Weights of a small mixture-of-experts language model, trained from scratch on English Wikipedia: 9 layers.
Below are experts of layer 6 (counted from 0) of a mixture-of-experts language model. Rows are named router (the router's row for the expert), down (a neuron's output weights, with its number) and show model dimensions 112-167. Each number is 50 + 15 x the weight over its row's rms, rounded and kept within 0 to 99.
Before each expert's rows: "raises" lists some tokens whose logits its average output raises strongly, later layers aside. This comes from a sample of Wikipedia text that the model never trained on.

# expert 8
raises: ",", ";", ".", " and", " |", " ("
router:69 57 63 34 41 02 83 67 08 38 33 66 46 61 63 19 57 40 43 43 58 81 23 59 67 19 36 67 50 58 50 74 51 24 52 44 54 72 63 55 40 51 33 47 45 57 48 27 26 50 03 59 41 24 45 45
down0:22 13 44 33 65 66 47 49 61 41 77 49 60 47 64 35 22 62 34 50 44 15 56 39 64 32 77 24 46 50 39 61 64 43 47 38 16 55 42 50 47 54 42 56 36 29 46 63 42 37 31 16 74 34 55 41
down1:74 45 54 73 43 27 57 55 46 63 37 47 45 31 41 49 67 49 67 58 60 51 49 58 49 32 38 70 36 39 41 67 57 49 39 10 58 55 63 65 65 51 56 50 76 80 79 54 37 81 43 36 52 52 43 48
down2:51 43 43 68 42 58 59 42 42 32 43 65 31 65 23 46 58 65 63 49 90 35 52 34 33 32 34 60 53 73 40 67 74 41 64 63 42 41 29 30 69 48 29 50 51 70 49 58 57 66 48 16 73 46 58 83
down3:43 56 35 56 74 40 61 53 33 57 69 32 35 56 48 39 52 43 69 46 80 52 67 15 58 43 62 27 33 66 53 55 35 44 22 49 56 33 53 69 57 51 20 41 80 62 52 31 58 54 24 56 43 47 45 55
down4:62 35 54 39 47 44 17 73 47 45 43 32 64 49 23 52 51 85 47 34 60 71 44 24 67 87 53 36 55 34 44 38 57 16 28 74 60 63 70 57 34 63 44 58 63 37 54 32 80 66 38 55 36 39 30 41
down5:44 59 67 49 63 69 56 50 59 57 46 57 25 44 48 41 54 40 68 55 28 24 54 60 42 29 33 70 74 38 74 36 47 61 42 64 47 44 46 82 69 43 54 81 84 75 42 47 52 41 64 62 43 29 58 52
down6:66 26 35 60 55 40 60 47 15 53 50 32 57 52 73 43 24 47 68 41 55 68 68 57 47 12 30 47 51 62 32 63 62 73 25 53 42 38 36 63 38 54 49 40 51 58 45 30 69 36 41 60 61 34 31 45

# expert 7
raises: "BC", "FL", "B", "LA", "CA", "TV"
router:50 59 65 52 41 27 71 79 47 29 25 56 63 71 62 43 46 42 58 51 36 61 39 54 60 33 53 51 67 40 56 83 15 28 45 50 67 73 68 34 36 54 52 36 49 39 69 69 41 38 26 62 49 84 40 36
down0:50 55 51 52 57 48 63 45 61 62 25 30 53 42 30 61 56 36 48 45 39 32 41 60 46 63 56 53 53 43 36 30 92 63 37 45 46 66 36 53 53 61 14 74 41 50 60 49 62 48 40 52 60 50 36 55
down1:73 43 37 51 24 69 60 58 40 37 12 35 70 79 65 60 00 37 40 61 66 55 43 23 21 47 46 61 35 67 37 64 70 50 33 64 47 67 55 42 64 62 24 41 73 53 54 44 60 60 52 87 58 55 26 73
down2:17 57 54 29 42 65 66 43 81 22 74 83 21 31 89 20 28 55 63 84 41 14 57 47 34 48 29 28 61 54 45 39 55 45 38 49 36 46 43 45 52 28 44 18 46 38 39 47 58 51 39 27 62 45 85 32
down3:37 71 48 55 65 00 48 50 70 42 44 55 42 48 78 26 51 69 43 40 53 38 52 41 36 43 52 42 51 39 38 62 17 18 58 46 43 42 47 26 72 44 71 17 45 36 54 60 55 82 43 63 47 45 33 56
down4:67 49 65 43 37 65 78 39 49 15 49 59 62 32 62 79 58 55 44 43 27 28 56 48 58 48 74 54 60 58 22 54 40 58 52 46 32 36 42 33 49 69 70 54 40 34 23 51 49 66 61 55 41 57 57 49
down5:60 36 53 67 54 40 47 40 25 51 41 56 45 65 46 54 21 67 31 50 61 34 49 46 52 36 45 21 55 55 26 49 48 62 54 51 39 47 32 60 71 45 50 59 14 38 47 72 14 65 67 35 74 54 49 51
down6:61 37 22 57 53 39 61 28 67 69 69 52 67 57 47 57 62 58 50 29 46 68 50 52 51 63 55 64 39 33 28 51 43 31 38 68 36 46 46 30 62 57 36 51 52 32 47 53 79 68 56 31 42 53 37 57

# expert 0
raises: "\n", " |", " The", " However", " In", " This"
router:67 51 67 59 68 43 74 63 45 75 56 50 36 68 73 55 22 40 46 68 68 54 55 59 62 31 43 26 45 75 49 59 14 35 73 40 58 72 65 57 49 49 44 37 54 54 59 42 29 42 27 31 39 55 51 46
down0:48 50 36 89 33 32 65 63 66 16 82 58 63 60 53 77 29 31 35 60 42 41 67 53 27 54 50 31 29 50 63 38 53 30 62 54 59 56 58 40 40 60 63 11 57 50 27 66 78 59 43 36 53 61 46 52
down1:67 41 19 23 45 48 50 48 43 68 38 43 78 58 70 70 15 63 59 30 41 74 58 54 74 63 52 23 48 54 68 68 46 44 28 69 53 62 47 52 58 37 35 49 58 43 31 79 63 56 40 49 91 37 43 37
down2:52 34 60 77 51 34 56 52 51 52 54 20 48 46 48 28 44 67 22 34 59 48 23 41 37 27 46 62 17 36 46 41 29 20 70 53 73 37 71 42 48 63 43 43 41 30 61 58 54 58 25 48 58 43 64 64
down3:46 31 32 35 45 48 33 48 33 21 36 31 59 33 38 32 28 26 33 37 62 65 56 65 45 77 37 72 44 32 44 50 56 37 54 56 24 35 37 69 64 23 93 82 73 31 35 68 22 50 55 23 39 59 48 40
down4:52 72 62 23 64 45 28 51 81 71 23 53 64 45 39 38 30 76 45 38 47 65 35 48 47 65 58 35 57 66 58 32 45 35 61 72 49 55 52 25 75 66 41 40 67 54 42 46 78 61 57 54 52 49 52 57
down5:67 43 37 51 72 51 52 45 42 33 56 55 55 58 57 38 37 63 33 70 27 55 54 52 29 49 69 57 50 74 69 23 53 34 43 46 48 50 62 76 43 52 71 51 68 61 37 37 40 77 66 51 30 43 42 50
down6:51 99 64 56 66 37 62 52 67 51 46 61 42 40 45 57 55 23 44 51 68 55 47 70 37 56 45 67 73 41 60 46 36 55 47 39 55 43 47 59 40 60 17 58 70 38 57 53 65 25 46 70 43 47 96 26

# expert 2
raises: " the", " a", " in", " to"
router:47 53 65 56 61 41 52 50 32 46 49 67 58 52 80 53 58 13 57 58 51 60 45 61 54 36 44 54 44 46 23 39 45 39 63 54 80 99 65 55 34 32 56 53 22 47 60 49 41 41 27 41 31 34 50 61
down0:61 50 67 48 55 60 24 48 41 66 44 69 68 45 50 57 62 40 38 55 76 40 74 58 60 36 38 37 32 48 71 31 27 80 38 40 65 40 81 71 28 56 78 43 46 41 44 42 50 70 37 85 58 56 46 49
down1:37 72 52 00 58 49 39 47 62 37 52 53 44 37 41 48 54 46 63 22 37 33 38 59 58 58 76 60 51 77 39 37 42 33 62 54 04 48 53 46 55 38 52 53 53 46 74 36 51 66 44 32 36 30 27 31
down2:36 34 59 53 56 15 31 47 50 40 43 46 63 24 39 34 48 43 46 34 54 28 50 46 76 51 66 56 53 56 52 28 56 31 51 57 69 72 17 61 48 42 51 29 35 63 47 61 38 44 12 39 35 73 37 64
down3:49 39 43 25 51 77 41 43 36 33 38 58 66 52 46 66 42 57 52 37 38 54 16 51 57 29 59 34 74 56 71 30 44 56 67 54 49 74 36 52 52 44 58 36 39 23 83 29 53 71 54 39 76 59 46 68
down4:64 65 75 22 46 48 81 25 39 50 44 50 51 54 65 33 45 45 52 39 28 29 53 51 26 52 50 48 51 63 42 54 83 46 28 52 46 58 73 52 54 26 39 57 43 62 52 39 68 28 37 43 46 65 49 28
down5:51 44 55 43 54 59 42 55 40 59 67 23 71 53 62 71 69 40 35 33 66 69 34 20 35 61 31 54 59 66 40 62 39 44 47 62 57 55 30 52 24 50 16 64 62 50 43 57 47 41 25 53 59 30 45 37
down6:41 50 45 61 36 31 37 51 80 49 49 55 50 65 70 16 48 72 54 64 47 10 74 45 48 67 26 88 40 72 64 77 53 40 29 38 62 44 76 51 53 46 22 25 27 57 56 54 35 31 41 38 33 40 62 49

# expert 5
raises: ",", " and", " of", " in", ".", " ("
router:47 52 67 23 46 26 38 55 49 40 49 60 42 65 25 62 34 73 51 61 80 63 40 63 56 33 54 52 57 36 23 63 60 70 49 58 56 73 50 74 43 69 54 63 48 43 60 68 55 54 32 47 36 62 43 52
down0:54 22 49 56 68 55 15 53 42 18 62 52 40 34 52 62 58 52 40 65 49 34 54 52 63 42 75 48 19 40 37 59 59 53 46 52 55 40 51 38 56 72 49 43 41 58 57 10 34 64 60 50 26 35 55 40
down1:47 68 22 32 53 44 47 60 45 50 55 48 36 56 25 38 31 45 49 69 41 33 73 32 48 37 49 35 31 62 36 57 69 58 49 56 47 47 60 75 43 62 38 67 60 56 75 41 40 56 34 36 63 43 37 61
down2:51 57 55 51 57 71 59 65 59 42 18 57 71 62 82 53 43 62 65 60 23 36 66 37 56 41 48 37 68 32 72 47 68 73 50 55 43 32 36 50 47 53 57 49 64 69 77 37 69 47 57 37 64 48 52 55
down3:51 43 84 43 83 33 74 72 34 47 62 41 36 56 66 46 47 26 42 36 49 67 38 62 50 52 61 51 63 53 28 54 44 61 71 42 40 43 45 46 22 37 41 45 29 32 42 51 00 66 17 43 37 37 53 58
down4:36 06 50 72 64 47 53 02 28 55 42 50 67 39 74 93 39 35 60 64 45 42 53 46 46 52 59 63 34 71 45 18 24 56 50 58 40 52 35 83 50 29 59 47 41 62 40 54 42 50 67 40 39 61 71 51
down5:30 69 38 29 56 49 62 15 45 24 47 36 34 33 58 45 49 31 40 53 50 51 72 50 43 76 46 45 43 52 47 16 56 36 40 50 53 52 79 41 69 22 53 15 69 33 52 59 53 73 80 51 46 37 51 55
down6:43 55 50 18 35 60 78 63 67 77 51 48 24 60 50 62 12 53 23 44 67 83 59 36 69 49 40 51 44 33 58 21 45 82 48 46 55 46 38 41 59 50 55 68 50 54 55 97 81 25 42 68 48 29 48 57

# expert 11
raises: "'s", " and", ","
router:64 62 54 32 59 25 74 36 46 47 58 59 24 59 49 17 24 54 53 51 53 57 29 54 63 38 53 55 29 53 39 66 51 61 61 27 72 50 58 57 39 41 32 32 47 28 33 52 32 35 46 48 53 59 38 35
down0:35 52 55 39 44 55 65 49 50 43 53 70 34 49 60 48 57 65 38 44 58 46 54 71 59 31 36 41 30 56 56 48 72 54 37 80 28 51 59 53 48 47 55 41 18 74 30 71 38 39 43 53 41 73 52 15
down1:51 46 60 39 54 66 26 32 44 82 58 21 54 61 69 72 53 47 84 43 35 10 56 55 44 39 36 55 42 64 38 50 55 54 29 58 59 61 42 29 58 27 49 49 50 82 46 39 53 42 70 49 34 69 64 25
down2:31 43 73 36 45 53 40 86 84 37 51 25 41 61 43 43 42 67 29 40 56 70 31 59 59 42 27 61 20 53 57 35 52 58 21 74 54 22 55 34 62 58 60 31 43 44 66 55 77 47 54 61 41 33 45 29
down3:37 80 51 74 41 40 21 55 43 60 51 52 41 28 50 61 58 77 58 63 29 45 64 46 57 79 58 63 27 36 73 46 51 24 39 61 65 53 67 41 32 36 38 69 52 51 35 44 53 39 49 22 42 46 39 24
down4:56 46 29 65 49 58 62 55 40 41 46 99 39 62 73 45 40 63 22 64 49 52 50 51 45 19 22 52 57 52 69 65 29 65 65 44 25 29 47 36 53 36 37 63 62 33 40 58 37 52 66 67 50 54 49 37
down5:51 55 20 46 43 64 43 69 51 59 38 48 64 71 51 61 17 56 32 99 35 61 48 43 33 52 36 61 57 27 33 67 71 57 57 28 84 52 48 67 42 73 65 38 54 58 60 67 08 46 52 64 44 61 45 63
down6:53 46 55 42 46 51 27 77 57 74 40 63 87 45 81 54 69 35 48 50 59 32 46 67 24 27 62 35 47 75 63 28 30 68 47 50 66 34 47 22 61 40 34 54 22 56 42 60 51 32 58 46 31 65 17 47

# expert 3
raises: "'s", " Jr", " and", ",", " II", " III"
router:54 65 75 29 46 52 56 63 55 45 39 60 44 64 46 12 51 57 68 46 63 44 33 46 57 35 46 43 14 50 46 26 43 63 57 13 65 38 50 82 40 32 70 57 56 36 60 42 29 54 39 37 49 42 48 59
down0:38 44 55 54 48 63 47 45 51 53 39 48 44 36 53 57 49 42 51 58 34 23 46 61 63 64 59 45 63 83 09 52 36 46 68 62 34 63 50 57 68 41 63 37 25 45 50 56 58 46 48 59 39 38 79 45
down1:48 47 32 56 99 27 53 52 82 12 49 35 63 58 47 32 56 29 47 75 58 62 50 34 53 60 73 76 67 52 49 41 46 61 48 24 32 40 51 62 59 65 56 50 52 52 72 36 53 45 30 69 34 37 51 68
down2:45 57 58 78 48 63 32 55 33 39 32 68 48 55 71 34 63 52 54 04 49 54 32 38 39 55 78 44 65 57 38 26 21 43 56 49 67 38 54 62 68 25 48 39 55 30 80 56 37 39 10 57 33 44 60 58
down3:27 42 43 34 56 72 40 80 39 48 68 53 41 53 43 58 41 41 48 55 56 74 30 52 56 64 57 96 51 51 60 47 39 54 44 05 20 59 65 57 49 34 53 48 32 81 46 18 45 42 61 34 42 31 43 47
down4:34 56 32 60 58 44 44 43 62 37 69 58 26 61 65 45 44 53 55 39 66 35 55 53 30 80 39 57 35 40 41 59 28 21 61 81 64 64 64 42 33 56 51 64 33 55 53 62 79 50 58 50 13 79 44 56
down5:55 43 74 81 61 63 58 48 62 63 38 75 64 44 91 48 51 54 25 43 23 21 62 61 34 60 29 31 37 63 53 77 46 63 48 65 64 31 42 43 22 61 38 67 26 42 41 79 37 52 58 40 62 43 53 60
down6:50 66 24 37 55 83 35 58 37 53 58 65 51 43 44 49 54 66 64 48 50 61 50 57 50 39 56 49 57 56 47 37 50 28 36 65 47 69 60 43 45 67 62 45 33 51 50 71 32 59 33 93 28 52 42 41